Experts of a small language model.
Experts: 32 experts in each of 11 layers, 2 picks a token, a softmax router.
Below are experts of layer 8 (counted from 0) of a mixture-of-experts language model. Rows are named router (the router's row for the expert), gate (a neuron's input weights, with its number), up (a neuron's input weights, with its number) and show model dimensions 288-383. Each number is 500 + 50 x the weight over its row's rms, rounded and kept within 0 to 999. Numbers have three digits each.
After each expert's rows: a language model's description of what the expert responds to; "gets" lists some tokens that make up at least twice as much of what it gets as of all text. This comes from a sample of Wikipedia text that the model never trained on. Tokens count by the router's weight.

# expert 19
router:578451446438508471536518475518492551590604490555467497562579556546526567493639505442486415514543445492557453489560533485554444532538516521521531552488408563554572517563578597608478463494611491422550477542515452457444414457460574486482423437545537470487467383574484512517527528456465475516
gate0:616468521482553498415617560505616489552422527398494434474580526501526511528517378473437572479401507465469509488463505518494494525450393418456544446511512539499500612488435449504455602545454431463552574535472514523419488524477410509468542498465408527566470452517467513394473558558501466437
up0:455505537561502483538470456507472466457562398543452522474443565510432441546563523554496462549428571464512555537600414558554479464437532517516518514428455547485548487560552489518491508515519532492458459541457587579574532421501556534506467575475441443478435576431505509537436468440400449509
gate1:485488448574548479466478524418475416412452427428569582416503491498504506518503495481488463503391574503375533514538529605518527472438444464408381589561581482403536527562544489606429484464507557477520539563477497477499495497506500402587516497628495503514567472560520546527537535575570616517
up1:539523599534505455446507535435477429498543667507452490484434469496516490496556443556480456440523536587529559465463583478598574515467442486391443513438543443471460419443490395591458479515550502398557399550468552580424444448493477419512504425525489434558444453552525437551560524617514523572
What it handles: Line breaks ending lines before headings, table rows or new paragraphs, plus quotation marks, apostrophes and heading equals signs.
gets: "\n", "'", " \"", "==", "\"", "==="

# expert 13
router:527465418503568529553448436454555454532486532527503533488514481528460566427565398451523479455394500513507551468599393503533605554341508532432510519541491558400519513395424436566460447492575517518642519441502447513518534477452469435494532490444583573451382491430452564590514499503591576500
gate0:510469525499600553536499425541422490425585471514472571538546586468505491490492530494523522429500512411447476514554500467587516539458459493531467403523506461428447499494420446513444442420466558504446485454504474481511527420571498399433493498464445515420509501511521442521458448504570554415
up0:472510479537419493452505568487518449435455488463542560456435519552453531470388464446585439444496442548454523503444477469495495594441460490502477502399427484485408427417496474436482476418523558446457525541506451458568505470532608499568465526580485440489530513479523540517378491536467471499
gate1:537585511504483536538495418485431460515467446468507505522483495545525504466554450466502432507456513544587501513469407493416512635514552521578595507492470576517498590442469463523454518427443525416477460521534528499573522486469470437496461611459489513523414378436470503572440436474488508496
up1:395535503543389507467486441465496485469592497457527456533479435416550582411478550498483556518447587568562482387559507467361582507533462479490453465548469489494482566418487465471520452479510595492541497525553550517467480521434565520530513537423548542577536486500440469470511484532493435514
What it handles: Opening parentheses before scores, measurements, abbreviations or dates, plus first pieces of club or league names in sports tables, such as (NL), (4–2 p), TSV.
gets: " (", "–", " W", "(", " S", " T"

# expert 25
router:405441506521575548502573586555516519545499492536423458494531560563638435500511453511511478452611414491525525582462549495531518483503411553552591407528597498526546543453518546505474620550506442530462517675601507515556488487590321533489492538482417449424509495542432480510518509547487432491
gate0:546565466559517436578502526421545482483493495535561494502457528466496490433508461500470535546512472481412557507507488544521499523493544495516571484429472513461553467413561569434418390490607519496603525557460527387500455472476539485576501437509502541502562455535555548349441531529456569419
up0:500512521484447546366461536522524496491541501487427521555461476426553598442473460567547623528426514510460529407477476638457463484530516524521518475518523550459523556521585475457537503562561455513518435495541454509572572431540419522477436522564521495448532377548517577502414474525432512564
gate1:532496409610511569414548525510558450556399516477535445565507449454563476467439471435477538551480562499521465472475391503508451504499570453536502553547381514492428464600498501509477414593543498542538510413446418546456465535470436456404573463533600536560502496498529565440504548485537512450
up1:503624417506437520442495496536419485447500486493473494498516452537574483462507453467510431539456564434531496543502506547534489480493547430553517558458479500491552407559531429447413552548499568396483472452593601527479359424523535422486526542488444549449505451352528508460511453504440548518
What it handles: Final or middle word pieces of personal and place names, such as -ton, -ford, -ley, -ić, and surnames like Smith, Williams.
gets: "n", "ton", "e", "a", "man", "son"

# expert 10
router:567529509496513538503464507509432572538538478422434483491556571474514488468519520521465563514574492489439526531493485430457552523476478526474409536609549469554571572524528562568531507556476528517447543548464473363512471493459509543505593529511528500408583550514457529486561433503521568540
gate0:506560491498507517476486546594509426523424433465449605502448478556551525442485470477538467512461563463573499514475527414534495510423429461338503536521518587548482543494449471471595492523487549502557506457498511526402510449503506564517486519512585545452574578469468493539391524411518510571
up0:589526467430526483509503488583490525407540530504522520549508413445534371458444481526521367484542416444539453467504555497493565567424410500527548429554559517552543572514527492545549464503546468561494534468529502456524529470510481472539525478435547426507614510478474454534518457552540534429
gate1:509421565458623515564399498462512521518548559489521529421563591433494548423506532522390526536531534416590504556464496432430532497518547634560492495539507523456555472445494424498449453452387584577515542545535484519492600553443466496510420492551454483538451485514418506427527544474463576460
up1:507431502491528519435579551485483499629524496593499549489509556544578537527451575528402494522534540514489523545445475419472498483633567567376468524491542381524460475503531550515494568477526536507462471485543419518545485532541515477444492478437563554490531508478428492549532544472377520473
What it handles: Parts of proper names after a preceding word or initial, such as States, York, Records, Coast, and single capitals or Roman numerals like O, V, II.
gets: " A", " I", " B", " C", " O", " E"

# expert 6
router:548513412495583625515455516465440468535477475554440528468536509480446582490507486511443542458421493565476643456471549472398560507459509435528586568443569560462489530433438540466490512482557458553534559454458482432492342498511509470502501408437525571463437600468519551445550488487502436479
gate0:466510555545447482548454552454592523445415484493436541599373537545443591492399581469482452441502499507602483546402481503512499510506587490481611493522499441480501460486470557464518515520477475467482461455467515517385430582605411514432544501518474497452507506490544540527452454466453572511
up0:544508460450490410452503426460461502472616470546488546431596480463554521509560494561581525441478474513477381511526493416534492543486551495471384574484493531531501523442432564472516456530442473518496390438455451501475490400406543481562472433579466532523482409495626491497458528439554447455
gate1:442469514529550447447458525566471526500497517571508561509478360443498590487490507494511612529514510543503550539488444516484446514475564488558489531497497476466536442520470581600487506482522539484528422527478550503499450456654541490477491431475487448493525545575419407562542593517490443420
up1:532500535485586391472491457483511518589601522569496529475573445607569489525534508528477598574512462534540504484475486484629478531537532508488538469476487458586530466556432429469397594565469509479413532479484517476605512467394529469577580528461478557465479457528551523491453562444532582523
What it handles: Single capital letters inside acronyms, chemical or gene names and formulas (TGF, H2N, D-), plus non-Latin script byte pieces.
gets: "N", "D", "G", "B", "H", "C"

# expert 15
router:503536499467480393473440558430412533598524500501515519427449467442484512523444506556568496522444539489520465549446513488412383475511513609499414616561585475557515495459470535427477427406562554432431495499461529572439546619416479463561510471499400468523477611468530427521420487426513567601
gate0:531490513499541515518499543529467529509402453597418546415503397447496515551504497397571471515408531553594498528502604486469511596442463492481449467506529534495482504507552484530494537462437419592538596464488482513463409539500515465507502455474541507483567427497559521477454446547475387405
up0:529460437552515505495468370455514521517492443472548532482483502420516437458492414454572516465484486496402408574526431609526494490522470499503562539415437542509439419407594463523474438474586564555455554484512499411528586532473490546510438425496464465404430424479564505494487469493408530491
gate1:492512600428552548494506437496447508479608524483550383514487486493539508531502447489410549531514414490528562607585470545549554447487429548560557456542500493560486567486459516510437497479553495575515494560440548454465571553471472547445543441518424488500481467431510539430550532428471387400
up1:610523434458558471581526524581562443511622570514459494504468512467447592477428568516522527483479465430517532569404538387565557448511458530486571446557495461521507576531483413536505613473558417468479428524460452431525506471489496555501583502429555459510495551492493462572618512576431422567
What it handles: Line-initial list and infobox dashes, equals signs, and Latin-type prefixes or particles such as de, du, pre, inter, non.
gets: "-", "–", " de", "=", "|", " De"

# expert 23
router:626537445500449460493537540493408456492516449444527527473470523488466583513411523558531484487437470523461490440501600509593470537435456446450487449479522549493537460509519569469503516578395492556511495624485477547531496572400503473439522502456539416440541566504453480509455522470455496431
gate0:461502466554536495578505553493533573518489456466467416471537418561494484490601557635524444521579492569517389483531485421589526444454505535530471499525482463491375503477476508481547505544517468535436512602563535479496587447553564561546446490387544497491526508551501522441491507519503428489
up0:488576568514558367457478516489547552487475530538434477492504553524570549483497480591544497474553465471521554530494466394485494462413523556410615567441486434403494472510493562550488565537546393526536569425563522475464531487480549400557561514469526475494511420510458446520542432478466527498
gate1:478521542517507453523459485456495434496559542424523440574591592586404432579464587557540571514630519431441469428450508374543403470372610446551459484467506447458628474501429549528589466490558455520582560436471530452597473464520444505554493539549431486510513555458530460509501594484522521544
up1:505460632436506631537574509478503549518555487508501435515542499519427518486545494496469485425477555485521541542504504424489509536451524506616589520521560494406577363526446511467480508469495456437496609518467417459473486614477508481493501526572503516549554481564578536535499595440487520573
What it handles: Plural or word-internal s pieces and endings such as es, ers, ations, plus plural nouns like people, games, women.
gets: "s", " S", "es", "S", "t", "ers"

# expert 0
router:386410528501532469488500381445597452428471493565475417473543552503414488550432498517466527547500522597522507485494537544593454473536476582574530420438539422439502482409517439477534505411510442457546537513490529522581527445492420445494431551444433478503385454541477574454473519409459481497
gate0:486580509468598480583519438498479505495548451556619548566503597514483455516573446521436543467520423582565511404490577445555513540497526472488628500444436536505509450497477465441572431485473457500536511509665475479477508554451551464588475468534513491504486521550518476427542423458587453528
up0:499538500513538546515469516520495578438571582466512570388561464448400504466554517452506451484570488542514595540522469510384549461566533572570509513515432565553474480387573506563494526571471537508545535501552489469488497454409606511430514578467522455447552457460515575440505511615561517539
gate1:454506633447530542542554534539501468514481514577531466502525515482435482554586547568521490537547573616498536428531508512528570402590475420566552522514505500520507524474584507479458432524491522457530638428588559524459423600390400504602501564474420404459405553466476576605560440525498524469
up1:577519542503560551469471516527496469557484519394444435563394598519556625499451419434474504498547411526493535458473500437521549537486474533430511528511429437487473425497502471639449517484526581523497531476486443531472410471486492466419554470452485473557400421514589494477412525439512502535
What it handles: Middle and final pieces of personal and place names, often Germanic or foreign, such as New (York), Bol, Hel, Wal, Dr-ot.
gets: "d", " New", "t", "k", "m", "y"

# expert 4
router:497543471451522527500491525495476554523527554546494407447375447547567443466536523499476497419476511491575518536492531495530616458524559496466452573412498447453552542513523349531473511562364489377415528464582510461481419483487540484562532531541458466535480503531452482559455475482473554561
gate0:534516392544404512450467522495526484496508503505548591491450500491529491467523463437604440485473499562482520529509552536485505462465449437441464447578436504578476482431511507534532494528450496557462525600453538470464566544416518549475492575437585482439485469463566513510476573443524485514
up0:509562501461498476573508498523481442479500483483469489503542559534475529477484430515458576480535498564482531593493547460446500546524565451498466543593424506504461525525520428543489516525520510489559527468467496584496509484480549497429511426511476403493445519485530452499550398581462557474
gate1:461541444478477602564609544486547482466525551525452463482612421522540526470554507433546528578478568589479533538456452554473544429459473454516538481440426409482444419476439563459554435427474451487481557525460479440517564519527460447529518520484544575477451434549429482420466474593509523473
up1:508420533607424577516503528532528471507504471523584582581531479484423480517554530514592511465501474475456489391584601492506485457598557535489439551530589546455495526486495499601459463471517468499540465543579567436427487444481478478484481478583479459565396561527470532452518495488556534429
What it handles: Single digits and numeral words inside numbers, decimals, years, heights and table figures, such as 140,000, 1.98 m, million, century.
gets: "0", "8", "5", "7", "6", "4"

# expert 9
router:585492436471476458581560511501453556420557421508662552486415417517453467577408490551555503544520468448421533523519450482514512519599501469426484519541546543626552515371480415441453483470521505431538525526504529530541515488465535550493474469539524479486574514539502469447466415462558570542
gate0:399488539566610518546543445512515550458469474528470498451449549560446472528441483454506409472475553456450520543543530599437443436521544412499558505462381509535496477499478456466503572456489500483513563565470468410439574472440554549503433643522558387519451398460410493525502536431521494597
up0:560497502416406488424562629523541529484431454460493488474410450538419554577439503473485450499475551537508456538541524492525550561574471640482460454557482571439590519613608494451503541442440446533467437536479467443553515492553521448533605340521457465544551583494574469510459636528482478487
gate1:531513467522380585511514494531515504481462482449516486516464503429563540429445534448471534413470554488464405518392527394446542425495477633571543474460525472482463511481538445480532512457505483479493532521527447464588541452515483424518506505545434474528496632424456579422488482462601541473
up1:475401593556609519400556539552416540547572397476400539495474532522513508389475482470546561480413550506453533473557555455413532507470428526393505500479538520528418581534545461430481569503484505497443535437540539508540532474533461498479565511484573551443484499513555511458540471471447496542
What it handles: Mostly of, plus in, at, on, among, throughout, and place words like North, South, United before States or Kingdom.
gets: " of", " in", " United", " all", " All", " for"

# expert 24
router:520464556564506580524453608568399551542508430461527548558496579508549420519378503523477456546591527447486462588457492498585442499421449503470524527511494539467649516559485622476536559566470530501487535416505557498448505409546503474557522487571495444475525524540480438480517513436622438571
gate0:454490601536547512538541483467539463504435546442535511493477512461531578527473549547515423555548567458547520460465417521544434505536488456511597549571373466596384558449563494526476492542513474580556532475588489418463510544398465511535451608529493468526437495401497423508568470466444506587
up0:512530499535454466561499615552422542434518539463587511498401491507444541496512431529472478568619506495575482448444459561535568542479533539509550498545471537570550427419508443540537550545471433478526529504531582446463470475427402500458468569521507558450514490552525455441503529453556500533
gate1:488454474513463563594521451546489557540583526572405412522482465489481545372472449527443452483475459503536613503559542564464535484567557456391545464526544435543464435510506566562513446469461534508477433549502537524535507606480513546561532643540600511407415527520620428506444548482531447486
up1:495479571546513430488546484485480527451467658565589521497525570510509549543597530550493600518399529490504511497476520562427511524504531427621480513573514510532518496551441541493440535563480529495539499502614465552416569513512477511486520441436527500498361430470485510518574495561463519570
What it handles: Sentence subjects and auxiliaries in narrative or explanatory prose: was, is, were, he, it, she, has, after commas or which.
gets: " was", " is", " he", " were", " He", " be"

# expert 31
router:461510480490432476490495530501537517515501541509443518556438495455497465551572496570470571533528560551562471448501529443629486536508401453580501558491418538563554516559578454505431497509517512512450479523503539541534493505522562596538534546548429527550537505498556529546472470408394472415
gate0:408515435497581404430485463514511517588539428466525449535577502537564519584492527520488409567402488493509421527422393482540528606447523471534477491509442459547451425432567486632507509543478533396531401450444566450579485542395547470519578503498480392579594482490556507568467542481486506459
up0:639473570482522460460493443434427467571492495463583455475477496544532433521438556602557411536546523488484501537502489399445592556455524491496548585468584573587428490414537519531437375503539601459613505566387566506508506505445449529515582541451540488523588573485578525424422468563549494545
gate1:437383592442486578498471472478441494466465561451461555554481568465555448501565453444513435496390504455591436525465500506486544523407560561482478523504415572523506536457533544481478536443509492548444408520518532436445519461391451505578442636466447391542471477482453470518516506453466500531
up1:515515501516459400501483510495459469574478460479538447491534497503552456534482630473472481498529519516387515522535429552461568581483493551420496536462557593572476554487576470491594504516422586486554605501518496559559494520453465535524498411501532518451540508588510589465485499554522494580
What it handles: Suffixes and nouns naming activities, fields or institutions, such as -ation, -ing, -ism, -ology, University, development, training.
gets: "ing", "al", "ation", "g", "ment", "ion"

# expert 21
router:486511546574496632500496565483528508428436524511619590537479449485449586479473521504577450523461463451497476452509479452456523473560461455508513580595394592546423495553443515518400554413570511527541516502473643480448548578462445420575468455495383432414407550552476574487571506539486572486
gate0:436523496446433515543487566545492491471492476465522429464410572495523517548438429534545533501563483493468520445483538589578483476505491479455507508558477460547360517426434463532417452506537484580496528529548448521507456474599498417466585567537529553527534498467502502570473475517537567504
up0:484548538514458561510512428427556475465538468618519491515556472459634553541486504391548537519554525579496435592497466504411502450449446561505435450467529450545467614489577611378468479553531463514449501410391569444487443468453493556434514582427611455549466507514471532464500548492505442525
gate1:530405548538442552452505432448545510479509558566537578456441489475476530423495491501423545536502489612478613424514448397513456439474553479580510565453534497511500495510459533462542519449475463448478507504469538494521493508480487567598621558583465509457574450472401401504540590477466446556
up1:530588498397546422513503415514598510442496531453561401474491428552560532521560490497468464513489516388596428594465565555493471465538445516463456502505541506530577603431391441551411524437538518479505410525543486525510600506470554468522598505386541527492544486468583536420504419438562484468
What it handles: Leading and inner digits of years, dates, scores and ages, especially 1 and 9, as in 1997, 18, U17.
gets: "1", "9", "0", "2", "8", "7"

# expert 8
router:558589510544572522589561426556457484426488554461564433484530561518513544551511513488443502506557469495567433372434524431393498508572540535594468600507456486462501490490461415568478533551484405550487475468462518409525501538401436461556531538504471463459461443495527420509540470585494466451
gate0:438497530407554589481473529522578504522610508559444577480461451470469578505524489557522440524620541560510528477493514435472612440461441497452480535444353487571484516524552483458468408498517578567472445475529554458501418472452393535528500462450476480498438578535525512505568479446434491529
up0:439502483474494541490493527470507540512602538523557554527440520434497534533506477487500488577540528487555539512491515488574602337602503470557614335486492532543596490463509425546463599532499575514500505421585528483527522469481512515450606458484401443477435566541444624501543478523433471543
gate1:544471529464573583619591531586540527584555448508454547538423413492510545460538454498486488463455597565486518523548411477506514429482515409527439462421430557519481540475427478495489443544511440537517599533496480570395469516534464443534477448511452380481544536524528577507520463456490503624
up1:524470566516443448582484464460575534477505490501521577579464431473511489492502523469497556533455448588490499426508462519598513435558455467524552461411527547499507464480440446554522406439588497481490507644571548679563483516480494521476541541515463447457445622509530473576521341493496496536
What it handles: Digits in numbers, years, scores and statistics, often in tables, plus spelled-out counts such as three, five, several.
gets: "2", "3", "0", "4", "5", "6"

# expert 20
router:500563504492521453522464442532548491479521473517557535505527436428512406523462512519470526477463550481502552475464424546558437454509599609474471500503508391583471462593462540607440532481452487497492524519421496467386487447559553516398589495588470624461580520530460549497601444518485473547
gate0:506602435555473477535467460510554508543513458575510559531490438499505447504535510442555462518570389441455516503518573525497469626537485580560511468552455539445458514551536489542502521484499534466510492445458525566537461404516479441416446474446550474500449494514438401596460500480453492533
up0:553480539558499462428540581496525472613523499508439513500557534375511469463483485562523589519472551566482581459470561562426501481590495394497452539505565519462458469481496420559521517444451429602575436545545593496491581503493501462440514478474501556493518530427501538449498454539550500494
gate1:490526571439583437438580482538502495510481594586448439461482539484558389461495519502567454513517503593542412527594567615470494486518524473423503511467458647446480417510544364566425438404513606585521561489479445527451503482477483473494539602501556542493460570508446581528516452526540487501
up1:524474537462453417595474444458507449431545481485494589587527481498387580463543562527496465492439474513509510479516551548515559467494477450531566542458529444479485448471435490568573521402488520409525483441510523434467564525482430484540647440526512441455549537437497504461513529482491515462
What it handles: Sentence-final periods, heading equals signs, table header rules, degree and prime signs, and labels like Species or Order in infoboxes.
gets: ".", "==", "°", " =", ").", " =="

# expert 28
router:581446614570545445451428502505491509489532470463444495585505473456526569545491486500509487490510489528561503617523485511452508448497470458514482541526481451481394452573526552568458491542506508411480373470535466621534588516554566428576514472503412549538508499573436505591530533546481542542
gate0:450555536548440537514513481455458499560532512506523425480544503479454518548531497524507520457514608408443482543551528515474444508572526493489497522448483492397528570495490420455418534601465457459564448481449545625497496513563461560431521448465512530330560536541525521549583488447493551420
up0:468434483487469452527538438524446527487368518512451478533525558494569484425527501567485524530488575528461468486509494495479506529507535542599382428515565512489567500555575539433490597507434523521425441499523564501466472467414428405570500513525485491520532425594472496422545560467514522525
gate1:502530476493520528529516556545511467563460457445527551541514481517489527495483541424539628470490603518482410552424436523492567497564573421620471553518486490449500566484524497567424424502512513535525531518538423571517517504479511516445460572511484638509460493520567497500549426540538523525
up1:463524475499385408572509526504582589408517522523582486492450503536494496550505473414430453521532556497487507444551455507479474475515517599461391488564504500459460414525484538491594530534482494521432593486446543477468448511550408474490537482483478380534511487451473421522452548581459469486
What it handles: Closing parentheses after numbers in tables, and short vowel-final syllables inside foreign names, such as -o, -ro, -hi, -do in Riccardo.
gets: ")", "o", "ro", "to", "hi", "go"

# expert 16
router:556487452486477457559464458448538565506496400469420563418471509520518454416589504504507487533525486461418423456448518522500571464461487478583512496532507533523561558453500532493473518430499506567448554468478514468522473581621556416544448560588561428543477404571499507447521483531546510483
gate0:497439516487506518522565512469483556442565558501505501533558377549472529478549455494563508437451511501533534467515482497552484491514476421443514520359577479455596525466476584408358490475501551514405584512558485541542369471444529449483457587430442520417439478446478515499520468400456580502
up0:522498511594506503528496529494510476640623497515513414418508444486524421484475494510459486398503493440467504501509525464505474583497400448445499476555537514490486481422412566509581493439458447499521471506468494497457560451663551541536484434520560477558519471465476542518488544509536464519
gate1:517449475534469444523501550497507498493469529506542517427451491485503504525460476488495519514428470445482472431427553436485511499512507588509655539500510476417505414536569517459555618414569493519492481473532463588420455511466479510514443557644492574458502488516483556476445557458486497470
up1:509505626552527431538471496446590461526512494523536480518441528461508532489471468568488489509492461457518431411365450421471449545424520509547705536464457528477470480530632482435537588421552436543503510554481438466478505498461520512477478527507424573514478418548488520505541474432531493477
What it handles: Colons after infobox field names, plus separators and introducers like pipes, slashes, dashes, including, called, as in Colours: Blue.
gets: ":", " |", " as", " /", " –", " including"

# expert 29
router:380465454501460539489543532637460527477468464526532542455461497461467420561475478501535577539513461544461419516517481532502504516508469505497432499549541410548415501584375500516527537506530517465451548473532553436470564522443489550523530515468497522521487583506482540491316547530474516510
gate0:498550436494525514569555547517447381457559476487587579506416545464537534485468515431469431512489435428543478467485518561432586493494439478536519468450464508471522479450488444473526561649532502397438591466446508474508536491432551509519552431399438582416523416415455570495414507569504513568
up0:476593527476526546487521540518579443558493474586522483495540488560445478482430433488461534554526533564469557470440487555517616496518412465480401562374463431461531565433514458445534512501542483522502483524435516489489501504492478556442547559469459517536538451489504654384465546580458480500
gate1:504584539472446493467432482486511519523519481608540544553448445561452582417562445534575446477424478453602526548551409446566479491424552476447474394439514432567484548538480520598523486534501514496447482432512465581468553590568479553491490440472512569526462459532506577555431486480480526466
up1:534451529415588505519523569465516481476468548482490424469508486461573577525541514479444532480468495460494596503410459515533455486438603544506455514418520487450457432584495515442611507440531584491585483474519545476493518558476535492526447497403406478488491502450488515528494553494562578481
What it handles: Middle word pieces like er, ber, mann, chen, der, mostly in German or Dutch names and places, such as Krempermarsch, Regeneron.
gets: "er", "th", "en", "or", "le", "et"

# expert 22
router:559466522505510552455432518514513469629513442536585440522534458575530525480460587398512447438550474431490447512557450434493477467564586430443535512424418446486505473531565492489472433587452459455586424477474483434467486527529507477533488478541455475577457509467507456463441421529448613575
gate0:525580517496420453576401486497527602527424499553490473463555449458472518543473491502473539547599471447471545455411546533420468446569527571537479534499407462467433522517364464428531506547477457431570472447560451460428463573517410449521488478512498497447451480534542490478555392451538602486
up0:608522468526521480495496503440577490552469407477530515458443474424387507555465459458535535529527446417577459438574514524442425549510493389422553432510461484537439550513559504450528428444476441513611489512414590455484451523519415509431442471524535629486455452460552509407472464483460494533
gate1:458486512547539511590566441469546493507569487535416607431532447500532412493515520501564488513574335509390494509496450515543514536467479555505550548559497527328522555589528443582470495559452434480434479504388478467570436510493525487600446508590590506466532553544382472473483544511516443609
up1:540503512455550582429485479420427465554478464408492538552540462562480446433518491528525497530471551562502468499473492532573515496519466454457460406590546327532467491566545496517504527458477523486443380425464554518602568548485472554512490535534465473473495450519466518432548475527458433512
What it handles: Articles and possessive determiners opening a noun phrase after prepositions or verbs, such as the, a, his, their, and possessive 's.
gets: " the", " a", " The", " his", " an", "The"

# expert 7
router:485518498498475538422503595535644506558563460477555495483542497517575457553556432446508473527468481519459442504492538457524573459565503540458497468484514411515614451495597545541551467497551504558492538572459501554535503529439531613517407483470475474506527459510563469561452512444583484517
gate0:488404538491583426444508502494523535537490479488555565520357534516526460486436474496487416495434494455522504531544474497415445494549398460496479584527449500411497471526539491559337578504461621466534555508557555575413479482465461530518520437503459483497471469571463494477583386495496474524
up0:528490569476507570516474530541438536457474459597476504419482453536510505659479556464560517475505521443447517521543482521467572573533569547462490583436470505535576463499525557531497506507499459541564447467532516488558523465461577501541424479552559524528435452433512561483481570521571546432
gate1:465559530480467457505449575514533456517519480485466557488482497514560525543536536498488629524511542482557530577478509533497594478467461499423612483542541546505391471465505558495488443520493553502475493459560542503530533417553546506463375592463428498398512532523492570589513443490436436481
up1:447460459515533488468553560478473562483402457491476465543425509433520502510446452512585493512563526502553532481480420494474417536469447500552434455454622477554458483516597509530511438434470542462471570480404467561367390579486415524527552447609533580508525479516460530536472525539524438474
What it handles: Main verbs after a subject or auxiliary, usually past-tense or participle forms and their suffixes, such as had, released, killed, picked.
gets: "ed", "ing", "d", " that", " made", "ated"

# expert 17
router:482513552448497565524483452477560391471515524514537540444431499530574550485549502521472481455524553502392513463528480484494501471435498507524440562530435490607492473460517562476578455528580525462567384490446447509390503428462432466511466534469498526439536488415531483510514550543571571489
gate0:510483500502537537490580434567611523476449470471451477472516475470444477584499517494380562530472539514543513521472502482543492538525450532501580519543590435388508342539487511558569456436541514514472462373500444415526584499553503480464517476483484416398520486515464533563519484497554507486
up0:581532569496596553504484460489564478471459561509522546512518452564588527534520497500431525489422478570520552571434562469560461494467510542473585532577521582475561513545502587524500541571536491493500530514554408486486423475460466592513495490581512479465547439455503500450558560458414437464
gate1:468539528513523582450508524512510428483448470523412478556503472442418553528554472535447500521521477472410526468472465439429515604408445481467450537510542525510539545491483440482485515515531478495443433654441595558524518472543641568528579554485471470464618474441475501454547471466374550527
up1:594480521445502476543443560484472484505537488516501471545521528519544499473615482494427467533451512539557466515525509500494534527510652523522510519513478544526505406533429491522517461507425518414569561478558414499540472481480392392490461529506513547448373567506511561555484516497568386438
What it handles: Bare space tokens before numbers in table cells or after words, plus prefixes such as con, re, un, ex, pre.
gets: " ", " re", " con", " un", " Con", " Un"

# expert 1
router:405478461536509499485478512466523526486490518532539556453601577475469470464628448479516482533462494513457491523488479465633511452485448496477413523403483435527440554447520408566581534434456497457455496427468509518446482528542518553490485518519528597473477583434520475547467498501549493497
gate0:525514526508460531487489515463505550553477475390435388489600533505511531576500479484410410444551488467523570478550597532548454515538503489507613488543452489580442557474655526554385477572445437405518486435550439467473457486518536484570473420471421495511407547433509513571532534485528540523
up0:522500572548513411473467570507480538509493493465525474553580491433451461505519523513508388476515443479555472535490435518521437471507524523493603490448514486545516540482598515517489510565447471519466576453501471486461491334506589544528429417539473487454482538410485481530526570494511512500
gate1:432540527449487558487393522460571563514508521475560486515430553496582566534451485449559526549544536468494564541500529546549543446583546485432554445556584527457503443490541500437404495506498449569377586502424536491488396521475531486491534504463516469414539558530589503503495502484483419460
up1:523594499518420560422512442513537472473542518504509540546517466517473504503486407533459531546490486528463478354513546487604628454517488497399520476570499518480508452518571474548491440636460514526444565475481583449594619596470406535438483523515565516488425456416474444525513457476591515398
What it handles: Prepositions and infinitive to after verbs or participles in running prose, such as in, to, by, from, at, with.
gets: " in", " to", " by", " for", " on", " as"

# expert 26
router:537451457525461367498502597531419502508551477487516634535505540559525424481472542398574506495408532541455507498527551486456495458409555451517456502454500351570464496428565559486444457436445504457455519442444464401464477610550570473510507541502404446494478523537565465501454461466505484508
gate0:510503427577580471479519507452536455423574537501455535476502382539590464476623474573516466540442549520477488450562481558592501408530499448477553546536470537545536571605504558446480524432520468541508490441589504519496425593492415538472524548569533502453395503496508577518475493368480454617
up0:417544525471490469455532405426455501640472426465529524531389532441522446501532546479496434440497449514492439613493493453523435556623433566506448523471553554517553489526500501566522453474598475520500499480457478516459481512452533510458482524510444539552574435543411452466525498660477495401
gate1:526581484479490368538572519498503448453520430511477452437510474603528516444504416479482416464509578412564524549483497533496442458363560534438503379423518505534557526427496481558457510483453446525461462489461466473516472514433456505570522548466448521580545486479505476494556489452475555536
up1:472491510465502501472513518580510418437466494461659532464558521517459543470505426571402511499596484543439511577567369553539467461457508454470505444514489567542558504447434510585424561506536513539509515505542564565477463508517537567542533530473474574360508548501599450529491508566457542488
What it handles: Commas, and, or, but, ampersands, dashes and slashes linking items in lists and clauses, such as Filly & Mare, greed, jealousy.
gets: ",", " and", ";", " or", "),", " –"

# expert 2
router:473416497446519431549599429507461574492558448481586509526534472521478507516459514515460452475451622480458461554508608493534535430559521436570466518437551549492538531475553440501464421509478458498464496482531531483461415596415532568515552415566417515464467536473486549479509457523541483474
gate0:509510422591553478489522432561505438611538495577564451517495501518537478574591518443473437485539560449442565497446435478445464418569429621546442426549540564445470474488519458521407468470428574528450506494440475423507521454461468510524522378542499477509467538501564422540473481493552498508
up0:506603434546432522505433458466624519536456443558603500610549519556541457538632525493480424450434530503463517464499489558561540453535442507581446434536485548460468473367493527518436502538469628486439469477459443572468498435528373514515374430518424426492519419483502527519547493520500589508
gate1:520521423517464463487502494605530568545443473439421464520541516497498543485549508548590474497501496422526420512520523470564414451469562499374456572471484466397522477602561483594502490413478501466490509469462555585501479531455418475568449407494548507542483541588491484574464454516451544466
up1:583539490490642447468499511480446461489599497559563451513521440572515456617419562478468492547547537607435520540511535583511566475501566494559567552562504530516496544501605490522535544532394443571448543511488390444535506519530510531491449534483495481480599496428514495502474604533539518519
What it handles: Pipe characters dividing cells in Wikipedia tables, plus list bullets, semicolons and arrows separating entries, as in Player | Seed.
gets: " |", "|", ";", " /", " •", ");"